Below are experts of layer 3 (counted from 0) of a mixture-of-experts language model. Rows are named router (the router's row for the expert), up (a neuron's input weights, with its number) and show model dimensions 0-127. Each number is 500 + 50 x the weight over its row's rms, rounded and kept within 0 to 999. Numbers have three digits each.
Before each expert's rows: "gets" lists some tokens that make up at least twice as much of what it gets as of all text; "comes after" lists some tokens at least twice as common just before its tokens as in all text. This comes from a sample of Wikipedia text that the model never trained on. Tokens count by the router's weight.

# expert 18
gets: "1", "2", "9", "8", "0", "7"
comes after: "9", "1", "0", " ", "–", "2"
router:527589513563486511521484487445437618583477531494604505550455460487590571494423425448593481412563586493459497512491508466426583481462458504451559467497504506440494370445462506526462430540462503502481420451547529459411469571478419460560480453508509498453499462525470494577551455443528430494554536497531492436540476428471437459549568522445523426448517468468553544459577488455450427572444
up0:545488474462542460505458487565536465534465506533495423466472420412541475523501473562474590551459460386526607476431494480492531531491473464447477497395566555510587492487497583566584565573443556442563524501346432494445491446603527493467465534449536436506437432532523477471481506443498451479481478446496495506444442452450425510580487456519543545546402458498569486538563552536518471479396
up1:552514505476466514489515464394562450534387504481509397535554436412553544495467502503507560467490420574465518450573536488486544495507473486488507488404531363563523475430474620511548489563562476567560497535490466437490474418515463425535494480475467491491538497471516481500444513545440556418493483532489537461455399386477415512495420425528443454460407436532533455448451614475566473501496
up2:433511534553528565547532460577455398487409532527506474453487468523488414492538424522518506588505467588539391510426525466472501546612598434543458526503448544497581521478521454511404539489590534471460504459462496588501498499442534480381539514460571531532389470418567494546445510424480484580505539596557564523550520500511516528525473495427487464503490417433571517556515517478475452438445

# expert 9
gets: " he", " it", " He", " It", " they", " she"
comes after: ".", ",", " the", " that", " where", " he"
router:551546534465501565449569515555442431575563582517443580543431491476474534476449458507473450468552575481527532491487548450492467584498492492558569509468424542461485536416460430444526427518510403462459464545456558456540497564544491527457417443583462624429510542480431451521413521491428552574517566418525545413465497404492472435548443408438532483537549524539539512581497501524534549523499
up1:477505549569516508490562345477573496458480508512580503460489488468448495462487503443511547602462424546532491604417518627505604491526548415564447526413522471418524440480472551526443497538538485453436484526545454523543445396506449435474512418468451515516484465469584547490526592431391496536474465509511585487465468522518518566535489502454567571475548528457463522562460498505403480452454
up2:529608514448544406464538461463511515445494370575483428502513559455534597554532434509567459544494433532413588455469454522463529509497492587493454530433619431508537453532548575538557504444599534517486544491425465634497575504550503521539512543473452544523506470525518484525544519420473582530466543541523472540545502598502568483511472492551477503538532461460545474510483386592486525567538
up3:504502488477564493517451482484409589497505472532455533463588592518467572454432555495456499553418473556326470470496521510527518452557529578528532612478495508555513434466471482525457555489580499596630517583450530587486469435548480464505477503545419501482499579563523578510419599505510517476392515488519517576551482497559560521547487477543542482432491506484480507580510526492522471442409

# expert 11
gets: " A", "S", " S", " W", " D", "A"
comes after: " (", "-", " \"", ":", ";", " U"
router:547493526482466473459558476576465532464403510537510436582491468449521489467544534564452538585516534463526532574433519505511435514433548519503528527403471521569494517543626478490545403535570484462512550439425522526480522574597414517525488515576555457510525561554419497587465504452465572525504450502553515445558598579546549572456494529582483504506512580470453474419565480507567532390575
up1:486475423460545512498548370559488557547504435453428481454534418506539505437468399496529580512520487448546484508453522505458498554498434628523549530495433565456528528483431520553478453543514502584545497492494505462454535425471463514454432483509545561535447467524522585436580596428559494437452491512498525519549531376473454423450556443577441422405492495540512481493431483413492459402472
up2:472653508356585449527495569436427512427547511558566549564580491510470493510503460490439472574498433483498521592548505472569464550599535493455579446549405520506502494530538510581430498449450509435530479582539458527484394544529456503531484525529464420560505527554506510554489499489545413519504472426511452473607513492514554559495546508486435420522548409485493514564513522537580458503528
up3:452555460509432487521511541541571570566484467540550501519520537578484484619506504522490512448479569526551461535505446485576479489462473534444470507442502529464420544524385485488470546506508492482510472455464470525496461496465455442580450367430550480470402508515555464603506556533543522521485515458575564473542469471468457525472496568632417582494466481376381536502541449512580524463373

# expert 31
gets: " the", " a", " an", " The", " his", "The"
comes after: " of", " in", " is", " for", " at", " with"
router:383423533448454459526583537526503463450562616475423511505462484536500531502483528568487487386497390441554491449506465487530544490490533397514539509536414475481476564553509482504563479546550452396469500520512488487557435454558501591535458535446501524501528498564423616403438501407465448590443521516577412437510518488521479473611615489495563468544490501532491530509483449531532512526496
up1:486544479607476394427568448482609562521493488431559414510469486545495516548425497525499631556493508476538436507497453503413514511541531497494482513535491436502511504627441500411536432469488459487599500403484463548424530495493501468552481526428470563538469558588523481489508511527530575524373576498555442463539542390539475570478492521482463589589504505499527489507509535486448428507418
up2:554427587523575436437444487473462478500530508433508496548487466457544428501576460570525411509519460530596408505592406504507521545535489553439523511574480418504523601506520454459445447503470508529529452432574460581515585501504584478515538452512537373424486570501531481483563439517496468478470433491502500568581557453504474478462496509448451432530561445519477387395514547523424465560507
up3:603583545519474487455468507463621483554537516511500455654457520485453524516470471548588576554395500566520482482579510511510505471541519537466405520539470410476496448600458452485502428480478489499541461496484504544433507480498498490498480588486522492512419519579532499467499525588633552513508462413528545533522518435558653532510547450469470557484543450574446497453465511451447491430430

# expert 36
gets: ")", "%", "\"", "}", "″", "°"
comes after: "0", "5", "6", "3", "4", "7"
router:563500538530488527529538591544425455579601581453458567512439477477456531522500416494485412457497504455515506517456522469527468478537492503464535482454478573504413506465488467452549511494429459416426503492480518436527429534552449522522487451591487540461559547459424504478445451469416565566565533422484605431420571419497555504603509466460504506470614485609514475564507429476591447464452
up2:580373485537463481448476457493580469479437490482507489534491490462473515587537541490542500472458361503537479563453505522412520371445498448480507437504501478412478539532454401487573445544486513614420491467421549538516533514580568569477601453499500474473434476467486521451441560544558536493481416588514516487465458531582464456450440504504490518545520611440440425436544503470489479429485
up3:429431508504499543492528495457548445431503484442544515563584521472429513502529510434451546505529478477473517478532580531400533523501526424474484528473447470594587397533487561501574548554523483446577562524456396531550549521409404491539506503490460460640549479490498641476510637529496546444517469434541504507496520523512544540516524457524477514511510530461508560477361548587448470453547
up4:402492518552536402514538517434512485521454449468505544503574522450499495602536480472521506470481511507430501506571448435486556456522464491431485418478440509462540512549511532429537429483437496490483596504481471522430505469508462556557615392391489501471568525509488544545547567486504445457485566463629498634454539422457460589549576590434533554445468528484432461508557571500476469444466

# expert 33
gets: "2", "1", "3", "4", "5", "6"
comes after: " ", "1", ".", "–", " (", "2"
router:545548532545506482558433472477517570510512559433515445550441469611512507445480443455409561502487527480538509464432577516527492547485472520466508491470607504442430515517505502455405451504460530535500467422482528503505422447492515474611434523489551443470587515434444470602483495494502452509537507563483551534568633553516524399528513585502523401582549455452500415531536414559445391557503
up1:473564454363449412424504481500429489425466560549509500370458517539465623500437617508428483389478451513470492535541462396503468429434601527561439550494570439478404569459492499508493448446460467531535456459504508554539490554485472533498566492504549555532556497478543483490485486485454501514527517494516513617527459464466498500451437616548517520482528486520449506401432510558495481470547
up2:532445568403382576580440479456477507463422573550503458504562488474501562507564385533496503530433488504528556465517433493461533522515498541486384532577471480502403399468501493514550458495501426394505510500530516517477478476466462589499573552534530469574462481503489539463568539452618578458456543413504485553472524540402558526451456536406478477505542496418462527499480478543404540463560
up3:500478475442418546466520450479534521545481546500628467579466543583493597500529455532560505483526512491483480531511566495478590561483593495603401463536601562497481432577469451499433540481558386503495548470555539525507476468565357587561493482461473475486479485543520466452550603554481519442454495396491543521518494464449547498403493500555492524501475531458454507594488501513429482400455

# expert 0
gets: " |", ";", "·", " GER", " CZE", " RUS"
comes after: "0", ")", "4", "3", "%", "5"
router:482525582522476535504563521447510480527536487463387443466497467505507590438408520501481461559547470536515506489522559491596558590497490494553527489501449532598416463519460456476453520503441451491437453549549525562558543489431532442594479539533440542550505425485473376396432559480531550428508572487490511505624545500445597529517423483471487429556520491559440546522470527491606402532524
up0:454475515451496536555349425400491428549496459485480478427532500513452415551460560537440502542581495452462434405492480606531496534640480579514518554538471377454496452471483537451532430530511549428485497489461431450543478497534538497531496544441563500556522498445477544568454520562425494471520488456587479471520518498496490455467432575543486508488575470449455425437496536409538462400527
up1:511524501518483321342475550496458554423512459575450465580412516488525508497484458420454508443497556445537521510471528453490455498490513519450604454458538603513450500510522442548533425558574591480516449507525488524550532412448535482457611439482462476511483505452564564542414476527498491545519456527517474489589548528538525467562471569490468458440451448528460536621516473467508583505480
up2:473517451477440421570461432559394481466421548518476576539538588534545485478544416399483546592614622592479510499456456538489489488469492522480471510451537565461431438496506547501383560442463518457498557500512477548495465410463511533528510540479580561519479511540505489485624577427501549547465475560451481475545558500424457449480544481510595476429516534512533524393472454474456477533487

# expert 32
gets: "-", "|", "\n", " |", "=", " •"
comes after: "\n", " |", ")", "---|---|---|---|", "|---|---|---|", " Win"
router:382559540412519559537462497409551466455562466477517582439495528541452441596522593516462452507455497517519514453585492508473531520416532456512423494630459538522512572482481471427552495493462455483560512434560485565539587557472575496551545541399445561445512472499448504480501571437415513392570446489527419522443469506482567517473474541513570538458557472498518558497476535531528431518597
up1:488442432603508525518449502659402517519458423580556479604478453495555568502429488501541443527547499492425517527479497507473456475469585498508457453461562447410572443487499510490466458462412531519513540517447525485472508451540464532516443475529519495463464631537512496507594573549558517602498522507496530464412576585454420458599597572525461466480503532539474477475533462521439476531435
up2:462535480633436456521437510437530524606457368448512511555530508472474568516551529525535489461451529450598460430598438529569518471583439550452590486525460553579574491542478493491486479521459520460448496531461471452527435503470495501537533463549502471483493537598483518536515492572582461533531364480437416540510550541477478466577498513604375493462410493497486463457558475522454535525498
up3:544559464512547503486579431490412553422536506422564554536536528509507550497514536407524432579512543575533502564448418502462509450460518482534481537468526463553453495404537521593463580523556558533523475467424549576480602488575524511418490456597419502438408439531466546444503504524470486421503564494442553483576428526525451441516487500519529398501545519397525593452518414490539485537481

# expert 10
gets: " and", " was", " is", " or", " were", " which"
comes after: ",", "s", ")", " It", " which", " it"
router:541487530492584499588586474530521414430563539455498543474445431546486446383598522530450514480458510456525533607472543452572585528517526513528451543450477470510438438401473436507515547477509484480512513477484567483521487496496439452419534502519465532403437456616550482476494442405518416461512504547525488442576482447426433559401433476574482467477568494550499557574464455435489536457435
up1:449456549464524521534472513463473441470426462499632423522458454454478505605459501514474399498481554534493483497518455536557474544467478452448506375569498435543612443483494476477502511408444469511564509480410466601440530431491520423511457603517494473583476474433508547489563527428509530501467489550462471521505532422497540574446486562506536548539511607479468548400472458620446426522473
up2:435472553509527544470538424440484486557514453455557553561554484463533448513443524379436426456478530512440496473526513499435552556443487485478414412588442350452500490487512535520527519543517486499589500581541432467496512556581479475492595443457471496606498477490433488559556493505540410460495424480497627523495498436541593582470505542502571415490583447458459535535509468498465531455456
up3:433422476480478431560543395481404512406514552507526427607499463420462509438424476464526341434543528538526419521497560507489450497486563473492491507479547515479559434449529526526476558521568468511514585533597466599528541585532556502479458488491437490508509466573590505457547525554561485500479543466506565482541468565567500542578458554410513528438499426513493490414466493591443483477477

# expert 41
gets: "2", "9", "1", "8", "7", "6"
comes after: "9", "0", "1", "2", "8", "7"
router:566514550573487563472425573567439483621506578475566515547464506474594424509432439543481414527538518437561483521446539554519543575517429449514563432496456518511518507455560434510549527511463526428459446481439520415405434490567486461526433478473468547500474493400526485577550413419435443500564560510555464443499516449416486473567463471485533530466520533507435506582519568544569533557452
up0:510475534512613521487518464549481603496565463516542478506493448525496566520581438492565480507561504511611510508521471499483499523485531483520509472436529466502549532408468550443490480503507513544504514531597458453490467566518574473582467488454490437542410580453521477507527492511572456709537566389520474552485512538515592532465507515608450478452436453368480515604559524476479503450558
up1:485465462582563454563467517553548472445454422499498485522516437526476510498620496552545517364412504559526498553542507489506414427493496434497406530432556508421528427515568561530479417541482487498504529474514435506478499450562552527511482472431452504641568515560597530483494463456472613462439556513604449477469554528438502589515476490542557598500452506520525552506440566534464525519444
up2:383405465489522439621471459464526504540542521604471586462535571628498511430540541584549476525472480535567496448520483525430469473487533552502522484502498508512500491549514456484456517479545549424528483528475461543491546436504384566435561533522493565575432392448563531492563529536512516458439549559479422521540457449490479531547587573503498517570432519558484413489529429507443406481426

# expert 4
gets: "1", "2", "s", "3", "4", "6"
comes after: " ", " (", "–", " #", "_{", "final"
router:535549524532496473453457522536398472521579491436555519584485459556482542600541413509529497444536478411443552467395635540494497536420443592579558416526484460449420552470453499431468468510436449556485403459420528443545446526513518509545412471515565525476574500507452554580474476445465554517537474507500524433457477459506456464487532444572571567485543464551474542558537451464502514577475
up1:459551408568506470518399444475568543545373499519517512481465468495463540504483558472430572479538506557514520490538464456425579534472574432490364463551457459530556487496486470477438464468580501577545537446453499584477512545495489412435512545510439492625556460429467473484471492525533415466484555465595438497514499460502474498451465551516529415659508474514478420448486577545505460532530
up2:496514470571501495511531428502507537521417536566442514571458450502469495499444436538477421451559496485433499510455481515561565518450446581443534463511520449626581502502570459424535564553506616438453510559460491538476469443463475507513526446468465447475504464533576461503481555528579496482424326569439513541466568424432600496526554504520471512524524541424412422508534549457568536565497
up3:517507586390579469542452463422605466486459460573528450470454517519511536509560507458498418439556476576550519533489551443571487583538540551506620499472496523527410503541496587421461423524526421518536488435467447500475506444465605494547494585408530441482514558489472461436494544436539496481441535609507505594565536521525435532560503407583515534488420485517556440493511458452493504466482

# expert 44
gets: "0", "5", "3", "4", "8", "7"
comes after: "0", "3", "9", "5", "4", "8"
router:589496530521446511479408595567422437563572512484498378515477524451533477576471492422548540456483525492448431512469504578389517482487501518378542464540538529396399478501444572483492457498521450482481499466489492459403451506519585444545409437543572509432536459503434400553440576476503500500571484487506499498490533457453451451474406560482532493431487492490532480554591455561562528481488
up0:468608449451487482510499480530531434491590374563489481397580452556494549545505542458638453469488463435491500497516503528419463474464514507462500532471457506484487519480497543422481489454547629566479480559439560464476500503540511616454493528499563522534505444568569462474551541459522538445456461571488553497486551574473511534429578567407474501472394620454540588535532461502550452505530
up1:440535494469434461514538442525519524382461456478462557458450567507463480521498494425528558463522495424531453502486487513540555480535449514426429599449511514501509555566418504613459593580467460412520401544480555447585506461526498439522537566506460494580509456509499503517513543471453555554507403446545505506588516516504604557508560488447527470507578520516522597523468549410564390574575
up2:535474490480502507479510471503463585524451420496550515577581517460459507529535572534550590561388485409470418586499603526466493458479473477551523485485442559472476396525535436459481524563500546407469453531524453514404559542492391578516539504458530488484395450600512557515530472359452617484523517427487408535502508473486472484514498481560451567446522502459571446516535562497486462517516

# expert 34
gets: " ", "–", " +", " −", "/", "+"
comes after: " |", "|", ";", ",", " /", ":"
router:553464514447475518516437516452539419495476551619537550540477470438558412504453511505501435479517523575455584480470504432452579518479488463509489513531429517461491502511516441538459462500622462551450491387562537467606448519561433477462464462587566573448526597463424464544471466563502448539446563455474537498543462449587587478429488449457515479510517504552439486524543488463376504465613
up2:480523530380536470573492512411643489487450496525540458563472346511489511483486471578499550460507447474599531421550461494464497458477419535446492503451514517491548524438504503521495561484475534519419512515484484514554463551516568516465567456563480484465440517568530548490563456499489375465558550639471470534543446604486503497523485577483462524518421527501539466505501549476502533675514
up3:492506502408548418548573465478594520447496488501468498440479478520532454516585461443510539595488493580440502489525512492492517534522478504515469652440556499462547576453516494580546530517563487520510620558493534508488433465503538488391498486469569550518533463478471500587449478433597469535408493485462539496568471497512566526552492525475567522450424524544576548483415610357486498588455
up4:461504495462481584469489441525471519469496474565424437579542564483527433581528575497523418470536443623452488494452454553529463475571528581538457512459586430498513639554546474377573616494493514562484582473515408529503429527573532545516520467466572498446564535494539572530453551579445490494499444512488534454592491486490462435504498441565475499514461481544422470535533499502494575564537

# expert 6
gets: " ", "1", " In", "N", " University", " General"
comes after: " in", " the", " of", "″", " In", " and"
router:566515530468483564447554553558432427573581572481492551575473457477529513556429416576459419492561518429575581463473568440521506525461460465526570490504427552476524563458441439448558457470436463469437453522501536445553444572574447536471448456573552579435558568437440459460452434442433532545556561449553569456478511451527465458559469442443532467530563481570502515545483492493540528546522
up2:554601496470508533454509411532552487466465433528521423421452459568461396439509545525458527460547486558506506551474517418568450494545442584415414441583504500523528495457475461465529526475533606550549484465557561515449544491457474508464494569375567515587592609469584448505564523507496495455465531531520493630476458443485525458490511490480479432473481550522390440557504523450557492509471
up3:479477491549615484548449501434530507483518515575509396430489516462548509468528542530514470453523398520537601527551571435509484581606533502501507606493540494448464554475523523405526462552456546549523465402552586526474507522468467507471469469515555528536613525433448464595492529520433456367578468564474503610541538488545543530483510565500485490543476387562474483487528399528460542517512
up4:468548413450437486569397455438531535410454426556520401438475570515441516441512525522544432473457468517484527473479453431485484458515516464532521598582524520511542467592526535489454526495525455461516532502501475526528545419472420527388554505401570432535536415476534575537537524483565499489503469600538529479403454579490391501452451466416452537601453548442513546458521444477517544530486

# expert 27
gets: "0", " ", "9", "1", "2", "=="
comes after: "2", "1", "|", " (", " January", " July"
router:527524535528526548491544556531454413552614563429538555518474452474563526560459469580428444472563545459554538461440565466520504516442441441533591475554463525485500553523433421465543439490459476456430451493508557438544469552592454538487424431581551567425546552470433461463441448454396528511551561442537553425472508456510486450578484428431572496506564487553554553543484499556542529548513
up1:449527526496519474559528374404539577477530435472467461500467534530437489466564489426458529505577479513491522338531521496500514576449442500377495416595503425553488544538482482557507503563480538485461500455585532509462577469447502495517573457438583549470472538475538529610526457565465438488483441533529514493469462531430468501510580559485493623398455473427491472489524547531522486477600
up2:420492459445504471541491439418509498440538511566493442437650565580486526490463585442510531543515513525418569443468435586473540483451482504515530556549624440449477549528494540587511570517460500386497464454589572541457499529498523616432491472522517510487493466522463494580513517559513471423460448537505538407495465534550546497504505542504463488432479502481543456556633495495399569544496
up3:498513438496423570437544479497453536426557378501519470476487566583500495457522518568532550508601464524533475457506506534503460384460495456523535575573560491463541544513484541495422610473500400595458566509461506475505615401439478467501514489517499483511484380539469502510443446525436558567464473521470483486474396496501485575389482474396483502549521497527450513571457523495536535568603

# expert 15
gets: " re", " Re", " de", " con", " Co", " co"
comes after: " the", " re", " a", "-", " and", " to"
router:541518416479481521398532453534499443481494495538489533399589487482483383495485488551581479505509493485449534475572469497450509514596557467383496518497582434491535558447453504532517531475466462532405451544571516445523535475545503603441467558521520496574569556439506406473504525486438522531434527497567421460430418484432441442429534403459470461563467527497513481555557526436509538397404
up1:401555492393534430565497469459578508592468495496556545468483579477552537440466587399420516444503467523521527423540463494483556553582545482561461415452534479425582489539491407489375435426469502477482555442485486471460483496458475560517461397543547515484540416468502449519511447496505529423537518524468623594462492523543486541534581604521557492529472544490480521464519529567504534531508
up2:446483450373504488492494479528399515479519490545441484433507475587486441550548475474474473547559475599452549478469543418438629567523553506505538497535507553437499487426472482462576497593551464517537481423516572444411401413509546482519479570549537480575575521431503543493552476499597409450457462494502472587497468523511488529463557485512575581559487524560444456543434594565485508492475
up3:520483561486674546491467507492475548583499520579454429496486485609467469478574509500514423513489478537571490484628517459491409491539488487514439515475495467466523481510552504535493488438556520449539517510501469567481510441492625552503494479519475510514471484528486552550417604527413387492520442519561476490671481534433425483562584479536529433463526523500504570530568437538518564543439

# expert 12
gets: ",", "),", " and", "\","
comes after: "s", "4", "5", "3", "6", "7"
router:531408550537493556617573528497450416549524529508562585482411452459412465558499543495489471502521520452615513517473598493505507576583408491473493477541497521506489496414576477543552560413438505498552549600526576552507462553439548477503399542522524537425475521456569481421451495507526418550512464562473553493560459467410461502470566541564464531457550462484511533420533480532523570564523
up1:484552512592582458484528552412428486442578394494489442481502492473492472489551398502527444491576469578528578556455522449532485539564578504567442406577437533604415533538493520493466384472505484444438577467503496455385574438471419584568410478465534415477475448489547504501482442468549485498498507458486418501442442500520504572533500444506511564480455506491525484465460436539498517474552
up2:507397586514467505490466518342568470521446469527560520566462530525604434512587476529461520511411578543487500535563524588500536474552506435493550463456547532515393472586527596523472541531477455538532527534510555525500523504538482482525489518449409531557443515546436481548465634579543551493508446513444430568473490418483493484453531583513521538558500550502372418457471513466439483515495
up3:487456539467566459501527472353392545524520517500498505445486536542432505396501529492450533515482590482558371536538496619532571553498520448526508458412438501532520524505626426557464552482473407508509527529595480592477502456453472480545495466430573496421575398540460429514503451521587504496478517570538500466562554489472524492590479588507586493550526462499498496481520467492483504571490

# expert 28
gets: "1", "9", ".", " ", "–", "2"
comes after: "1", " ", "2", " |", "0", " ("
router:501437545415470552456499469406499449533554529589579625507492401416510559488521453470496460478577544467512460486518524458459534518464445447457494471475429554434519460563449589505499487458464422475484458441525567516568594586509423461405455486595491521507502565533439555527469416437462470507539555405527529456521536491586522427525579470435581502482485529568557514516430455452432486490515
up2:471484524666473466568397529574498451542517499551562578440436491513548516459549494432478562432501580486479518501458463452509479530589533490451436531479553421523543491515608575591431474504454523492525639470511473598530454493481566492449556566467510484528492403491518480460527513571459527416494479447486393477496519512593471567448523494552554575562500498520462454535452454542494576516530
up3:488483463508544517523595469547487663483559527490484493499559512521434600491464468534434480597528429515493502530536414407507505429496520480499585495499539501509457475513541548481534378435462524476496557587506405496523456522504496560536500450521420488530426434540547488454555600584451486460500430617461457487380520489525533496402524479528516517535482410508463529466494553564616521451473
up4:472567519359571478570508358473516498464493447569510510434525433464487547429463568433431558531502486499564540472593336444429506575456517441485447484465415489449519500477532460470513456429528521472578456529571479548487510511564489505461532481491422451515499522478456522465513435518559562573434506433519570530448403560452545454483503526518418544484436522528473448517444461406516491496469

# expert 17
gets: " was", " be", " had", " also", " has", " not"
comes after: " was", " to", " he", " is", " and", " He"
router:351514437414492422525563505546496427537557482446422519430487554493534508440470544391572467459566553548464475535457433476475540554508533542558483510566453489571489459412500534515528554481545480491484530514424375485530491545482559518457460507541466429420468461451577509522436471539529434495522478460491459432411538464482424549423497452551589532455422445502545505556478522433487582441422
up2:522484569468514470479417517507564505415539438472500486523514533484528487418619621486565511529462438617541478559496474540523523468515520626536526472606511505568485471494498577429499473532487520401500486551536447617475447513401542538564450472483497542458499453489450400558532496547572631540525436501470585527458486444484532493466492551498475597481502536548431512558543439457430516460518
up3:414530605547457493460508508499528496543492544491560601511471514558468480558541533432521571489489473515473489486489486487526513534545478587445498510494449422527630568499577511451459458521573468557497495447451431485534553509484545511519538525468487487670504480554454545427396496586451532494497450420559443467500356436621580434500433498574507503564531509471429528455507493442485452485454
up4:572483609485499590528486515478557455583416485469462536554515549462460470504550575377351552500463478533505386544459483579548519490509556522533509522506454468404409497521442505557448514515585509504557458538557446515478415483451521529616472519439525510485624529400449496446529560481480539450435416517560534442533476459515535496461519517466544515456574506457506558530468456480450474463554

# expert 35
gets: "\n", "==", "===", " =", "====", "="
comes after: "\n", ".", " |", "==", " =", ")"
router:426510490521631569486548551448517476563549539484535499621584493471454584524541481495552464484537526463515530549463478470465390502480447465496496588498464488554500529523555493491530502467462512466431583411506483549455628538509461573587547561576434540523562433475574572509593488523461453453482459528472530474581499533532558610586510440545499577513529506457486529579444490584552443545511
up1:432603525471523462385568479427494497448534487503555508520433533579523448416499463436431533519538425597530502369545468574501486590529432500563506481415486547524533539537510404468481502505518544544528459465445401477487515533472450542574515439478510544489476526486514463518590451474517509426540521423534537531576454355485556487517493436476437458497506497557591471514451422434461466532579
up2:632462533524469453472439500462518522515510467508543487588400514395469525441514531498597483508442479488499463424448498421522492407517570519506546534440521573522525411498602583548464465446517515487458602512420560528508470552517591514479529560532469462490526516537495421505427486494499548561435531437537527457596531473555442516576586514543482490477513460571392456531560472606445524506415
up3:470551430565515474553559451506477474432453426458413550474520560420547530492516603550453495489550422496453381540485438527567491497501472475429488511564546504527527517452440468462555466466510442616571535535465433466468499525514443504478441503426415419436550558505407560513564487530578511390424435512484387560532551560490460467490525506519481476439513511452536502458418460587552479469569

# expert 8
gets: " the", " The", " a", " his", "s", "The"
comes after: "'", " of", ".", " to", " and", " in"
router:407499482402579541603510494565498503487532556470444514484566452508515564470474555489482465492514468494452511552542515479450529515401529436542530500551454495409479534523426469521564511632510521569475521521476547521501408504557463593506427595478559494583504437572441558422597471449583385472504442489527405474474594563437535488472459572475470510512463555581527552533504565500501536534540
up0:429477374449572468552479477482485466463568463515497483467469562552389580492484537515502439504456538542494388539452442488496494471494584577529474518566529462475520547497499443527464491594481513604507466526460454621514571548471601538578452530443491604453554438526475550478564478485564420467493475469524424521533500451432476587458475477510457509417419477484475446545601565556470531501432
up1:455502502533464519547479516449462505438437552466549527587493462428514506514612490480541424448501492534516423547530548585555501532475502508434508439444509461485494448403519505585527521514551509533491551461528482474487500598437503501546547376413528558541535438565524432517504516477520514501475427458578521628543510517602580602502364512474538489469495519573474551436443412571491406481562
up2:480530484510488483447509507494501536596477559527494543547457553484610563461521588602441443598493574494585572464504517421477525523488533487446547432469511427494449490550549537449480592489450438666589491490503452435494539420501530506444540411476505500437527398583486487473532498530509470510492560449466470566492521476490500422555447607498480521610482501593475524449576495515538519533436